python train.py --d_model=384 --routed_scale=1.0 --balance_loss=0.000175 --init_std_router=0.0127 --norm="rmsnorm" --norm_eps=1e-05 --grad_clip=0.5
Below are experts of layer 5 (counted from 0) of a mixture-of-experts language model. Rows are named router (the router's row for the expert), gate (a neuron's input weights, with its number), up (a neuron's input weights, with its number) and show model dimensions 288-383. Each number is 128 + 24 x the weight over its row's rms, rounded and kept within 0 to 255. Numbers have three digits each.
After each expert's rows: "mostly gets" lists some tokens that are sent to it at least half of the time. This comes from a sample of Wikipedia text that the model never trained on.

# expert 0
router:167153129142101150120134132119150109150090120149116144159124090122120125150116119150163106110145115157168126153116173160138118149130108120164167135155133130132106152187091151152088083135141143110083105159153130148123121079087158124153138143145160106116131152095108133113109124125130149112
gate0:077146108134104103137092112096125131140102120139134134125141118122144165127131117177147108131122107127130148141143135137118132106088126177138123085135112107121110174115127110119112095104116087125140157135120139054137164122140155140108105068094125110111123115128031110109108089145137156113
up0:160157118143132113091120160122095082130106148141103077134135143105101107152178127104158146123128123125151128098112138122165165126084143126136152143112137138131135158122153116120125081173124126112159066139116167105098136111138127170128105163102128136104086173143149111122126152140138163183
gate1:121145133093117150130104120125169099141153133094143126140153105140130143154134091147118069108154127109097133129150171128152100146091163118130129152125129165148090138131135094152083086155163135099098089124145100097128129127140163177124119100187131142127132119146125111098143140114112144181
up1:146092140142135118097151103080129140143138129115146131100143169100126131120086127100148134139094129116131107131137120139129131177136169104094126145184146160149147143140144124127159126087115093119145137089101118074108185103131121150123112149118121096140133133104168148143105131183126112146
gate2:139132127124144120129110128180099119157136098062135108121138144126144135115162089119123140158092139113142148162159135158106103129169113155149140158128135143139115079121087134139127121169146176138140148145114137124138147116103121119124165130158093129108131122149167126154113140135112167121
up2:107115118122138170120157169115111116155182079139112134115122134124128110130140148068116143113121091136164137164143120150086165138151126110110128155128119117177110065133129137160094083137149156083121155145139172151122053125162109146165118124112119083139117105137126145086153118123111111102
mostly gets: " John", " William", " David", " J.", " James", " Robert"

# expert 17
router:087167155114145113103144129133097171115122136139110137137184152125067151097182065083133084118163136112129126156121106145124129115162114144112099106104133137111091080058121131149130065125138133124177113115101149112120104122110136148114157131118148118128136108130128139112113108127128118142
gate1:142149118109139117063165147103119126090117106133123121144096124159089123101161113147127138169135129147138127146124114156115152105143079116156094119170119156129082107085115100114095131142163135107133149125130157137130115133112129155104120135107175154124141164186162166159133123159071107150
up1:116169076137096113141121117111120162140143159101173131149086118077105103114127119167139124132135179131148140130149154121156137107119123140066132111137130097131156147140167088128160147163146111109161128113125121146145120088105124158081139119159063127118137164152119110134109157113147130105
gate2:130104132101092112110151141132118100087098100148140058186137139091133135107149111084157122137171150131135116127141148127134146148094119149107126097125141111128147110157143152144094198136156125090132119110126152115113104128094115036153147119115181091130158131148136111139126165128136132166
up2:090098073154115095156131192143124135121115163193110119169145144122115107069131111121126146147138148092124123146113136116108103106114173123125170102121145120142158101145149125126102118140086142095140172125148116163155112107117125189129160141095128126155095104126129125162117092113141154137
gate3:153175155177144135134109151152132109095174112134142134100071128144144147086150070145149095154087134132185146115145121112130111106093101111134118123116141154131127108119116146091126149157111131131117144123097113145116099129120130126102138104095091079063103137139156140094149131160129106160
up3:142134161129176099150102130107156136104112139075120139145124113114139144113130146119119132128122138177154135090136136078123100090136138164144161094132096127107103084157165163123095143131094165099104169112144112136121119149142151115123127093109103149111169175133078127088108115130147109088
mostly gets: "|  |", " ·", "==See also==", "====", "| Party", "L |"

# expert 18
router:152161137181109139111158112095100115173174109165160158110159138107139100144132137110102089120118127152123143094092097132143109114106143142125147165087157143112166163138146138105111171165099100157145132169093131101103118150140178118118111145117144068134133146113088128097122161108148122114
gate1:131109198095135125158102142138119124127153124193133154150135163115142159137141099113177115118125133177137113164124158102137152142136136186167143117165137190117099164150102147103184143172173119140108124107119111119145109105151125114160079098146126102153159100051097134134172132159156137164
up1:115133103124143106117085119152128148128136126165141089137098123130126120085114142107134098150146144137116131117115072151132132141125131111113135151152112099128128147100142086109103146149118111091099141156103109103110155141099140118126130122079130157111100182117096129132170126177155108164
gate2:101095211124145136109130114079105097100096140163129132138122182143138079124167119175116109134099131129144120172113117113158099133141156144128180122142111152110128117109091130112145109131139165116093099147132112064117092108152096110133148118115102100183156110095116120121115114176102168135
up2:158098140120072085159146140140144106114142145114122110133134127147089120130138175139161144118128144132118144176098157128181138137109136136123140089121134139141125131133134108126108147157120069113100128130112102122105145163138102145130144128100156127108101158135144130126135139129166145169
gate3:111110117083100168076148114103143110148146128116168104170173114153149136142109150133150121146074173125116120127130154115118121137138140139115112058171144161111141132092104119122136104089151153148134132155098124178104134126149104104122065102162106178129142149120120115123161148147126129111
up3:127120123132143168105145154123123110134143146139106165152171118136138090165158148214092179157107115136140128128143114147144143128132072107119123147094154151140170089158112099120158119127120129140128112105125132155161105116124160128087106157108130088158161107164154156120173109183109102131
mostly gets: " ==", " ===", "es.", "ing.", "\n\n", "\"."

# expert 19
router:136124142143157103127095093116135132103120114101089127145139107151137155097138136116115121179161097102122129083103173135081105151132112178134145107104136124132172103145113104107136107121121124108141151162145101121105117133145163162091088129101138135130106092149145101174097155172137118147
gate0:116145120149116080127097143130109167110117138147135162100091115129138085105132121176101071147126112109129145137113185150125148094090138100121151108103122132148095141107147121085123130161125106148133110139139149128112190126105163150144148114091117167129126161112155124136151120120133088154
up0:101120154118140107139131090112146093144109137124129087095164128147070149096130144155149160075129154112109084120107125189134127159109125118171064120111146137138105131131133144135135161128123200138104168107160113152138115081136136129094099133149120113140120122130146092134177135132081107174
gate1:122138155165119122129136163161117165171132137138149125105143126175147151123099154134103179137066128145128089113156141138111124161131175120114127121091152140113112127136142118136101122115118123137088138132127161151118153145133077135126096143133119141091162094191113132127149155155143131127
up1:137103137122072116104159105100156105105142184153133131126150129126116119147150123134113129142134099141123115169095123120152157108134148112146162105121108121175119114107117134122147152136138140182122142144090188101079186159141112108131139100122166131148109133157129168143129112123137096131
gate2:158111131143138134147162176124126112146136078128172152147146101158148101143166129188187140140160137134095134112129084112118116152106121136152196092169150111121134160108159118121132127127177142089113145143112128135149126121132109112114089102155123100130100131126137113119118124169147147125
up2:087139146158124121126139140134161092148112161166110124087118114106120118130148087127101117152114112132131147137114095121073147153120164132103107160101118121178127106155123141127123112126082100137131116142187108109114134132144134101124145126126145118161130144140147144102165104137125136093
mostly gets: " that", " it", " their", " his", " this", " her"

# expert 11
router:104115128120101139129121123109165153144085129138140091150125157130090126134117163084115159112152124166083094124117119102120151110122135132101127102165163108103136109144181125174101140134120125119110108108096154102130146120143117109136130115113147151122135190136137133135111115122127130132
gate0:141141149128112142117141076146137183144117128116168156115133129122153106146112136096079156144096139104147145106167128150143113125158150130122108141153101123127105121113153127082148115137135121177132074122101114150140116102156126144092118143106136147076099134139149152119121107187108155112
up0:066162131106172113134186161116117126130120157130138160128107150135131124111158097142126112114123147113104117125175151140123133153094171123094190124111116133140143113112107150108131125107125125118141120116140114117137166115121172155149126148138162140105159118156111120103110137129143126155
gate1:153147117130165136143140120081121102156160168130107090139108115118198125145126133143150133115123097118114110109095156125127164126104139084141167108131109142066133098097127098115133108137155145141141135113127128173088103135106178172148156095094143073104093112095110104135104161110147121130
up1:120123095090143138152154106103152128142161109170136129132122128097115136130124145123124082107108096149115136125139065103127157105089177107120163097138125120143112103148136182167153127118109159109129172116138134162145112150164114109127135143123166095111122139105140080163125150190135172139
gate2:086147103112116137104111105134081150114121122096108113123165110146064148121130139107138126091068125160100128141114125134115170090126124138104110109124083119120142133092101162115100164167160154076156126123149143119126141111092151135127116104138158117123102098163120125148129190127162130158
up2:098112092142090137109144108120124095141107143114129084155164076104083105135118161146134114111110141098148108138130109112115100116126165158155131129105102155095113118160101150128094106143093115104173132103127097142086129149153130112115122099146087146147133119119135140146180131167131123157
mostly gets: " Los Angeles", "burg", " Mount", " Croat", "shire", "mathbb"

# expert 5
router:145107125164096130056145108119135146137142125116160076086159143085110123105151116115102107141122102115109156123110112122128152139109130152179109103147139136117158154120125132111117125159145107102179069156149122149103148113120122120094144115154155109105094120143076114071139104118114130137
gate1:142130050137127132130124139146119127160084114154119119142126160134110120134129137148198118143112137152143097163113135086127134085144110133107088137105144127105121116110135123094165136148150177151101149104127129145107136097112121150121119161114141091112124106136164127112140155151149117116
up1:143114128145116141080109140170086139160126132120131122112100121147181115121118115142146156118097128168142127143099129113118170094133094097144148139147156138132144110132166119137158102114100142102116131124176153110130085138106134175106132155109132131111134121148138135136139161144130130173
gate2:087140131151126115140096142113152136111169121142134101107111117150168099095094160082121144125137136133153131125152125136077144063124140181130150157125133139146116160107097136128092134126122103141125133105110161183143173126111145158131107104154091127148111082086150097128113145127152124142
up2:161106138157114094122110103133131151099151123142106116150088155121089118140182188155133097159161130135118098109130112151073187093107102136116116143121119122125121120140135131153100159165100109121120098136122102089151101132159160156126091105119155149151109149146132116096127180118140108166
gate3:126131138171106152108144150132161118183189133101130139109135116083122132138139077130120138132148129089129171158115126119091117143134133140131178134144128143122188110176130116135117141141095123144134102144109128163118170094128131148139150130151148108154130097076169091137101108123126109134
up3:129171092124102118148097129142072092157107142090103148152106131142143130139081083104157085157143164142134137138138100097152088138100189105131159154098113141129149139117150086099168081133149147149093105105144123118149124111121175092129182105136143137109120107152131098118121103124160097121
mostly gets: ") |", " |", " |  |", "|", "\".", "\" |"

# expert 10
router:120135092119109120100138141168134142080096104135162075092106182120144136158154092120132140113151137114100114105163129113171104109159144157116114131156123108149098112088181156116101147150132143109146153147117146129122120111118098124174098191135101113113123113148142127166131169124126139130
gate1:115131151090126152156107109119130144149116119166124091153133175122094117099132103127134118131132131163109131125157102135135101139134149166127139124107129108076145105118154201120152122170165128137150136119119123123076113128156113172140134116107145131128133138109127116145176126109145158161
up1:120140141075141176147145146123133111168102149150122133141155144114155129112127130133132099154124141149127130143110146141156168146115122107110096125090158145121134130124148149132164093115151109100155126139115151111124103122098140145080080086162146151143145122186141166121110135130128133162
gate2:132092123122117158139158106120113101155125151093113117128130134111115131123190133155097063136129099150112163171140128147109083162158114147118118116138118094147108112095151118140108148096132166124137120106127134126157118141084098145146102102163133135123082127143161095158144139146146130119
up2:133159059132141146141145106162147165115112091133098080135148168096130146126118113151130076136149135082121115163108162149156085126157143086114150101116184123152079133124159163127107098128099129108126182129146114090114144111173096154164122096165142144159092094145108107162129121086118131109
gate3:085127140156116150110116153097164190133125120108116098125097158132143091084104085131120144097123146126108161138103154123120084132147116131129117148138142160150150120106178132117113150142087170134129116179110137108137108157082127161133105115100098110127157134125155179148100139120102132131
up3:113139114139101122144111121118155114113175177122170135145136120087140122113113128102143133131119108118124140126136081121078100137100134140173118121147119122123156165137126105106104146110087142169153134140149128101150147164145124108123075110143106106143123115116123175103100141180133167155
mostly gets: " / (", " | −", " won the", "0", "–", " | +"

# expert 15
router:147116113107096111126126137100164124140134118130158118154107122090121061098096168107120156128134127123115095163127153109118140146094155113102160094154119143133124131108157116144110120129119134152105144098114147122168124149158072115143110125131120150108177159148090150105143134094116143135
gate0:128142131154065150101103116139140117086118120129087142135180086108117113144105094130108123070166131092117110140105139093106117151123142124148143167114146127178105141152088169178122113121130131139119174131134117131117139094152142063127116144124113137171114132112130122127136117134080098120
up0:165148109139152144170121088133113168143107145117143135143144154145130103126188110164119182129129069111175128134104133134151100088139128108106113099162140132147086119099129131111108114108142102125144156116143121086164139110120129164134123116131111139117102124132123125100137182132149131092
gate1:155163131110141120110133084130178089114123156156115155153140085147095100134126126128070098111093136130139134103111132144114146088119155170130143122133108114118144153106120135109101116108101120123083179127186130084151103113131123150132095114100138117110151138148096102130132161155118196113
up1:124136177110122132096092100109099082191150108101178171148129149053127125105169139158127149110100095120134136140087067126111140133131117144145120129122077138093139142107133163123135124138098110115119122146135154126104126121110153146134152103151171091122100110112112099098082140118072123120
gate2:091109165135131088153121146118134114142172147173102134186096133135137098111113161106082126142131167120155123118120133093142143142153167117130132147123117131127163119123078099139135121116118130106106139099151141159127120127159119094127121133125152152110164147065144129140081101159130163145
up2:114152159138120157126135127120102170113127120172134135156140135103124102138142127119111106140137129107124127164101126153154132092127183128158171126119118199149125154143123162104120147116127181135137100124137118137117117142119112103127125120151102095165141134144086142153105105145055103090
mostly gets: "á", "ä", "idae", "ü", "ö", " in S"

# expert 14
router:096135126123135124085138106129159153105091135089098126096144121144116136129156149155160104169132104108151094106140125149104143082117085136131115128141106110162142074129100106098123168089137129148116152163138102142112130194111136139112155139102111148152153102094162107108139106114152146119
gate0:132123110109134135113114100132111120115141143106105134120112122122118138118176117143141109124158109144119179193132141139132119081107172114141107113121129141133088083133146095143125129096190199128133147131111122121099123098080157163128136126098130121202180091145132087112173151137134169104
up0:123158148150158084136128149114177134080096094125090140109110103139140109148179108137114111158106139119130131057126130120112092144149110126137156134132117129119139109115113133131107121083143099177084142155125131141129137140125147131112132091087126117104111112141097135172135142092102131099
gate1:097163132133155149163155109096157140117184119132135149154143145131087084107171127130115079108144092137091134126118100178105139131116160156114153102123084128108163094142149095103154127101126131123110129118117144128123135139150110093148139176141121090132144127163102098124147110126120130128
up1:134079113113144156107126134132133115096083119136147116123121124148163164145148087115136159133151079065138151093084116128120148118133106145134138083138135080088147159151111133142155183142120161131096131102127154098106071116108124116112139115171133115178102143138150141134104139146106166148
gate2:115146168123101103127126143155128105122112099137130142151131193114128126111102162125141101151131109154141139149113127157172152146112075129114142121142137150106142153171093151124129123109129115131142145116124134104100141117140124136138178162143097167155157132086142117124156097088107130139
up2:082096103149137147125113134137169118139104128158086153151109151099153133136113109132174125154168147173130128115097088145134148144127149108143150163117122105088124170115128167146127106105134164145178165131102137148145173108155092144117127112142143120112111164120110144085159115111141123095
mostly gets: ", and", " was", " and", " to the", " with the", " has"

# expert 16
router:142128099143082140151144137137138127104128141083125099115143153149107102116138119144111159138124140099180124164141098166170148117134112163143111135111133136105126117102152110129133143099156091158118105161127079117127171152122129124134178112141115160166076155116122151083157101070137119084
gate1:160111127105061104076103113136144144116146111155131084125130143151137129128098160159105134151102112154157095148088141120112152122151104166140141145161100106150149111132128106109146151074119121079135119141123116120135178127121098147141116143124120140137127167059168135133133107142118124118
up1:115131113132163118153116152102122096119084158142139135140123144153095100170128150139104105113119121121125118102149150157183124132081146140116162169098156101112081188152114163134130154147130102120128191118129139097114144122161097140113128129145159167104090124115102128149165115116125125053
gate2:163133156079133101186160069131101111141081078131151141142106143114114127102125098125093105123106143175157166115081096151131136144143131143124071138094138122129092111106100128149120129109172098132125121099148173151123103123101165144131128132163105130111145159118176136098105131119149147092
up2:122109095162112149129117116122134170140121134138117103154106175117125114162122112111119177129117118078094095094108110154078174139178113123133161118147087119083113102095121087097138138121116158115137106149151171056155134142134140119105109120078139156117112174154095130123111108151163114140
gate3:143128131137120134170124134098116156136153144160197133135154128122104130119156134136137118107068127097133165133117151136095097123129131166096109089126135103110125131124123120113071141159106091124141140119124093145109136148138131133133111104068133120122126135114131152122126152100132152132
up3:086140152101128103126104135166095073131092157146146139137194117070141128093163081118088155117164128132143122119129126136144106161133156116115146097081134132131109119103144146122119102120154128136111154133120153172122163146137186107187124151091148113147154106092120114165103143164110077139
mostly gets: " \"", "\n\n", "\" (", "==See also==", "The", ", but"

# expert 8
router:153145139104110160106129101116134098132130098150103172109127117149147136136090145063135131145135144132129090130170159147164071130096107138137119124148095110144072143128096122143105087120138163148065123110102132119160140138125104134114105148139123134133161152130150108097145115086094149094
gate1:135149120093132091108111080166132082172118122122167134143164143092150151103069114130120148093103161129150148141157131124144096130162131129157148142115134134123116155121148118145146090114117120144155101146128100157139125173101142124143121123119118135154149128181144105101127130133128089184
up1:153138112092162117079148143129094123169131109148111134113136109122135128112114140116127152119163165162146169122127115158160125124115108143130118109134177104097089119099178099104152103180115143109157133124111183141112142172112135098135141153135078120115120117140119122152148118124128054093
gate2:126114137123116125171094118103117154122111120125152137127141084114137142118102135128141119116110087118112163147155114120119137107116133102132128125110092138079135109120100139149139119098110117167116088148174124134131145122127128110154058140091121125141144191158154135169167143143161156078
up2:145111153086132128115153131126112129163111112119142135125089154150158156153129109155131101136112078119140129109135130113110134131120135154168126105149126118112134164116096165149138137144195148101149139163110149110084132153072076129105120072148132132157134148159107102122109124155124111128
gate3:121122125137132140097164118162098144104145147085107131113134154166140159129112125113105156123142121129117123099138095142123101149141085179128128142107104144128094136104180123173101142155140140116135096121098124085127107082183117133128137111126114137154108156152124112127140121113142124134
up3:119135109150159141121117129112130124126142120185124145151108117145123105121111095178137092145100102132189112137107146102142138126160117113109132131105123129086114145128140120095076143157161126144115113105155108132172101115088105140124120134136145118143137127129140103106117121154119142134
mostly gets: " August ", " (born ", " October ", " December ", " November ", " July "

# expert 13
router:095120130147158131153096133108092180151197128143134155155128104121132118109132093120135149118119122111134109107057108107132169164102171104143114146099105172099177142121132150149129140144119125124167146116101139118148162119113127138127118150170128104151130127137123169147131168132126111148
gate0:120138172107124076128131129174148099111100163158123108161125153156144141141116091123158082121082126133127115115125123133142119139140126108150131130130173117171106091149144140119112113147103119129163105162157113154113100129125111143125135150144153130157119162156142122126123130133096173132
up0:127136095123128124096169120081093105125097139147108139056128138171149157136147154113127099126132111156121132142113159154116139131183130165142141081159142117145123147147109117151164135141129132071104143125166127128101133105127116100123140164136126135122092114151110119156148095135161124135
gate1:123162092149131120126125118085168141122164105104102131092115112102116157151146097123149131118116109096121089145123093135150133084102116161125119140146087140154146119145128162172115149123143136107137176091196120107123112137124105140116089097166170107133140115104112135060171178122097124157
up1:136146166122145178128110146129153119142161154148150140077092161161126097105142163134112138084142168137121117099170141141092099103113109188087163122144132135154110169131136122104125147101130112130112117133154127123131124132143126139152091147173089108123127108132108129095114093122127108119
gate2:165116118124123074091113101126116124138103130140094114092135174107133114137167094109115151150103122158152126109149139148141170148130089171122141124167066115146087103081117120166120115145156130116079123137111123122127112126130073127152134150138150145131067174101189131151164127068154103128
up2:125140089081100109130110133081120116134157122149149094147168086128142107105105103111152184130112134134107094140151154127167113136165126117117124176120117161133131144139135087177123137124149093171139132178118107057082127121102111152134139149150114137079132133128157116126150116116151162086
mostly gets: " United States", " International", "°W", " University", " Road", " County"

# expert 2
router:108142095121126129159108117138149127102111166179121120131161141121153147142110124128115087122116118123096142152155106127135121128173109111114108157134138130155160090126134137139147121117132094119138156116130151142083145128109107120149165129149145150120090124097118101183149120149157160169
gate1:124141116088144100133131122141129095107102118158125123140095189125105120118136179111118184103157137153145144129098136170120119137122130149128156151139131131105155122101155128127128117170121129125114110086146159172121138152086114151119154117156130098139153132185117141146113138109137130128
up1:172154138145158128124144156165113118091135168124129147119139092152165127117105162110124101106078120125103134133102140126106127107120097151156096100119144100125065116104108139075113156124178145126142133125097129148195112100124148108122101148082158163085116111089109103079131090165110134134
gate2:121120124151128153107137158094114103156143222116129147132113100115078119132123133166160121148111143149120151139108141169070148102119154134129128139107118117098113131138141160103092116148137140117147156116166092124145091132134132117143139084131146080118118101089141107126134118152141110162
up2:136123142082111136094120092148172124085126102129111094109141151125111181081129149129113190108106115106097090121157140119093162146126127156085088149120117081144137124118142141167127125167117137123132129115097123141148132113146135116145144132118136159195106145095135126128165146157106161153
gate3:128126134192155170125140083137149132160181140119160131122117122125146133139139132155128081139140099109111108176125095107138150112135087149157134159132131143149135146139134132132124107094151143153132119185106140112147098132110155122128132088127098130151134131155119116135123138120149095120
up3:094178114132071148133134111088164129150120116080156123149086125153099167111101123152125101098087080110137138127120118108141109057179092157126100159144150091128122146145104142137156157143124160128124109134141124134131114118156176157140158125165143186138106129125101134086134192097098127136
mostly gets: "′", "_{", "°N ", "″N ", " | .", " other"

# expert 3
router:129150130063166106134165151161066154169157131093140133150114109142148145120111172107169131105090179137138148131077118098131140175146167101142141151100139122129141126160122143139132142115132151106131108124147102149136161144123112109139133131111111128076159158166138184168120108123102089128
gate0:120142121142139144132132158128136125166095083115169131130129156169139111134140111142105143139113150161123122158084169110180134141131141140099169132124121201133143127119143157136147122135137135151155130142076130150163115129143133115120127143141145129128136129128107178105145153134090111164
up0:152085150152146128169147173089085097126132129127154159161105153105084140125103164143144168073119094126088136097117110100174128117109148140093163161104129107108127148138171104112149131135161093144101151115129095118124165191103127143125128094097109118170181100060151128122145157106121105106
gate1:107113134124112121156117158157148111126171133168133155107099117149149098149099129136111131105126155193110121175150135105108158114153109142161135184120126166134099121191138127108100117103137111121134162125138140145112161104141137099077104129088140156116086163132115138152133118141108107104
up1:130128118141142088118122117151114125178147113127115118136105131122201105140120119105168101149148127123145111135126119126148125133131149161113108117120129133133157089133115122092136129180125070172110119166128081149063137123162087113077119111140122109117137166141110097110102122139119179107
gate2:139119148154132175148107157115085128165127158142136111127143104105116179146199116127166129105082113111124123118088116115139177119112106150102133115130109123104127133104147133081176150140134130133187165155118109103132118123120137119105113120139173111136175125144128118107144106110081120116
up2:122142140154114167145138162110137094100126101129081135154117100113151180113102138150142107133158146138128107137151158108152092158110169073087105158119148132150128124107102084103142155127096105094120134081102134160126116078175188083090083146080145156135163123094137082122119126146126117161
mostly gets: " | \"", "!", "- \"", " Society", " \"The", " You"

# expert 1
router:133138112114097130169139116130180127171135132144117128183128154121148108122100149129145151135126114158127128152104181112168162147158138091111111139155139143099130124174152136141118105114137134128126102113095113107137105141104144129165133125113138123112126172157120150139116116111120084107
gate0:152133136129160164135100105108081110130114112115159135131117116090120139129117117142162111121111140106077117168115081111106172106118146123139135121128118118133144099124150157112147135132155155119106123100118108143129131106079124087147113126103085101110141117144098126108145188135132165161
up0:109105082124164128139171130081131142137149084110172139128089139094137113162140158115121138130133136119158114110134130147103172165159163101127148144127126132144130075150143134123104159161124179123143119150133167130112116087085120165162154095115135112113170109124138114152131153115133119165
gate1:076144094177093158141150162118145113129151108147171147143128088130122126150092118152088112101119131101177155176139125162146121133107131147126121078150109137147131147154156118093112148140107110104137119139137142095147117117124127105108128126101152139148171154129160141123073132145111177151
up1:122112134158106170154112140088152145145103136115079163105102134142096114079111117162157095127128135165095095123140180140122110138111130157150143128133121134153100126168089135114126108130142125131091148119153128161131079136104195147114139127138149124133126124119114124087123102116111086125
gate2:149104118153129192118117057148175122137129119127100114183114095084110095122109140127063118110124137093115105150146127141135130129146158119168082151158129136174146115091128164127095093128120099162142127125109125150179119124137148120125135106121104159151102134113120144131104156124134142105
up2:156106132087158136173142127074120112129134152108086168114181136127129137113120096131104115164114170166146105084110149174116098138081113138089157098104136119149077140119099135120117120123103089148110154137123129070129160151153154141165111129163118164116108157162114100112105127113086126144
mostly gets: " Le", " Ch", " Sch", " Br", " Sh", " Y"

# expert 7
router:129140097143127143145159144152119105087114136137179134100111111171140152164133110160119118081143147126101120083113108115114094122092100148144093111155139102120117138102120115158144130146136159116163114096116141106091150138137124112105143133144091118126092171121123130123120135158155136154
gate1:133104156082140116139140131128117134160153106118128141125101120115139162136082134123112128132123130128142111133094121158129126112102094142130141142128178153149146092170140087128140171147142152111143130141140097121145120157129159127139130141140129146118125136114181112079108110095073132142
up1:103137146125178140082135138139100106109084104121076112130163131153144104135088147158104139167137143128102137085158133117097133126144125160124125123137100134082094124111128147145112129138134173125150137130169134176092095099111121114133130127105162109092113115158117099118152095142155170141
gate2:130111151116165137138076136114133095123161085106146134150134155120120145131101145168182133148143128117125119155138126117163168125147174123157130104158125135124181130088127139120119107100130068135134135092139155094087135125142126093191109138123148130139123105112121149080167102142152103151
up2:174145124146165153095162111125116128086155099140130135110153123133194194129120125152119163122116143085130126156167134116118162086156118117082122136145113099156138110107102142149131159138113155147141150119166133118119109126144122108112111118107109110103167095151115134126128094126123133095
gate3:131129113151107136131131079157150135140162156119117109133170122154145183146144155128103172138136104148102112091119123155105144164146090142127131118145137104131087090115113148114145132095055164071131157091110117174137092110123133147138115127118144146122165125145164122115122123119096175110
up3:154143102205107175155113092128124117165086117125135129138138136158081098112136120095134098068117144093114133151158085126148086115141143159145126165127110087147109120144128164167128150152143111087114138088134115152156116139133121102170153162156118150134116110112074117125128157117095143125
mostly gets: ", ", " in ", "- ", ") | ", ": ", " | "

# expert 12
router:120096167166172134152093121142132133100146125147076125114112134146114115121141132146114137152118102090131134114130159142074138137136120143143115092134125134143131075175104114094095122126141138137153162155146110117121127131130125115123157129073136118135132100107171115157166117124144126114
gate0:110120154090168092128162116115155124121170132138149131138180124170085076133116089141088139160162110169122138184131111154114134108097143123136132174130095135104144120133109132099158136084120127131128125148114116181143143133155160121131110129102122129118105113108136110136147175112142132139
up0:140087132114140091169153154103126114064154113161162146137103160144138144123127136125114132090090127114157126130109102115121154166126162161144154107119154132114149126148151132121167082134112087128110118060098118112144110100112153104125120094091108119132129140135115154130135172131119159190
gate1:119099114151139087125105100152121179131114120126143119088128088118094128100139086100123125134145138125128088130123150105144144108136159103122157134159125138130156131126139144117137166105125124129116154103131154109089159124167142136139152126141141163111117116151157131132125126130120091109
up1:135151130141158114142139142100116175142107137137173112099120140127094138077109067151090128084131145124092131125111105126118143103091141142092144093122112127150112098091137146161106140133143148118128160119079152108156115146159158117149124125149095157179116162118124097108133127080103106129
gate2:129162100115176142142110145111127136126122117093154151152120172099104109139106088063131144138102150113145115073137108086125134144151093133126113083154122130152068108156143117109138136109144106140113109123174122141153142145131130094149110148153128127124130082149109131129120168144144127104
up2:115137086140075091094179102077129113129109119113121122102113076132111119148123119115170144114123125104127115124129117144088111119110125085169120112094139109183138141131098128096118122131191149122111114102137097112129123118120109104105074090105145138137135139117181137137137094070131144123
mostly gets: " design", " political", " play", " work", " public", " develop"

# expert 4
router:129107099127163134089099122132128143134127100125101117121074108149123113116111143155134134152128095091139141109150165120124116129156132176111121119099113133137108146115133125108124114139160143156134154123140069140144096104132113106098120096095120111153126105089162126153137107164144151108
gate0:132111118165111102122172119082116079113091109120093113154129115181154123094127125085117086107147164160135121113111148111124092150140122113178083133119120133114153107150129127088130123139146140121175097120143156108123116118120139159129159122116105132182094090159135141117146180123123113119
up0:129131125150150168137081084128158143122127164157090125049109106124136118178150121113136130155107132136127156131145147175165126087163116113135104156122141132125118120100134135126135114129105174117143098088143125083110102128109135101128098138158125131145089124137103114132164116157129123125
gate1:160096190114175133110127134107116140160135136172101153134143142138110141172129139113148107116076168166108132146099163088125133127112096116138115123145122140110099188143133145141131123153138111092149143128146128147107147179177095126113148148095186129117123116129133150176129112131117102133
up1:075141154103175154125104137091084137172180084103149129168134129105132166109100124143143141089107103075150103142110097116118167162116114153144113136120135111126175112136091079166144102123137156149108103140154166179127117153123143086109110101126167123117083092166101132138103118105114127086
gate2:146101132141164140125185104110133097148090146136106073143140168179138113141171130156110145157132131166135115173118126127108123131127137112175106111149146104119129129109129121127137099123132153112136134150110138139127145150113104147104154118146131113168145136113144179146174173121117117119
up2:129135118171189113163108153096142094076118127132127155134113164134133071184159143141103103129146153104124094156097122144084103102112114121124128115093121120127094135126141119140126136156135117170162161146123146107115156126121125093140118130129117195172117116126132122144106155139113129144
mostly gets: " his", " as a", " their", ", the", ", a", " is a"

# expert 6
router:085164127114170086146108165123113070123131126134112150130118128097131160120113085123131100134141159128133134125134099119118106131127128111105135089081121107118117069094162095131129077134089132141104110097132116153134122116110154104116118124140103174127153119118116120141104138128104102165
gate0:146132208121151128102161120127115139103181126106089108134102136131123177137148087149097098163128164150088152157130090122113099144149084099120139118119107140147086115128146105114143068140150136148136152164120174131133097091113170129111140135133108091154144091112143139137129120113142172164
up0:134157137134146095118126135111138135142151149105128140131171158110129164118157129105145121152119161139157123169099118107132109118114120142138150135123149127176103095112160099141097109125166094149116126117169150127068120124154102106135139131095118140120145126133102139098134112129136145104
gate1:158150126152109122152079108166139113126117106115085186146128154104117126135121111138150118106152124139130116098135066162114168142140132111134117170116116130115136111128137118110103166141097138104075140111118104120133140110156140128126122143100097113166124170121089087131151143124118165104
up1:148073106110130125102131091100131128128171183088142131131114141128150144160118130106149149114144168154095158085111115133154116125113124141125166181129108113083194166117142130159060154115101133182125114136127126120130121141144111189117170076109114129139126127161135126130117117152145089145
gate2:175142151151126164148166095122137115086145152128108116113116107123129143183142130207116129131144098122134122092107160164123127168103145138137129163061126153133119079138108090081128089113150152084118108144133089104133122109155089109180081132131144109121147140158120128110116165080104150152
up2:093130149095162157121164119134090145094129147106091133114138118114144088124134140123126115109141116139150103125104144133105126090102112122155112108161157133215124134125105119122104141175089094135185150145128132122145103135125118104121084112147112126127126137110121074101130130136093148071
mostly gets: "′", " / (", "°", "°W", "% |", " | — |"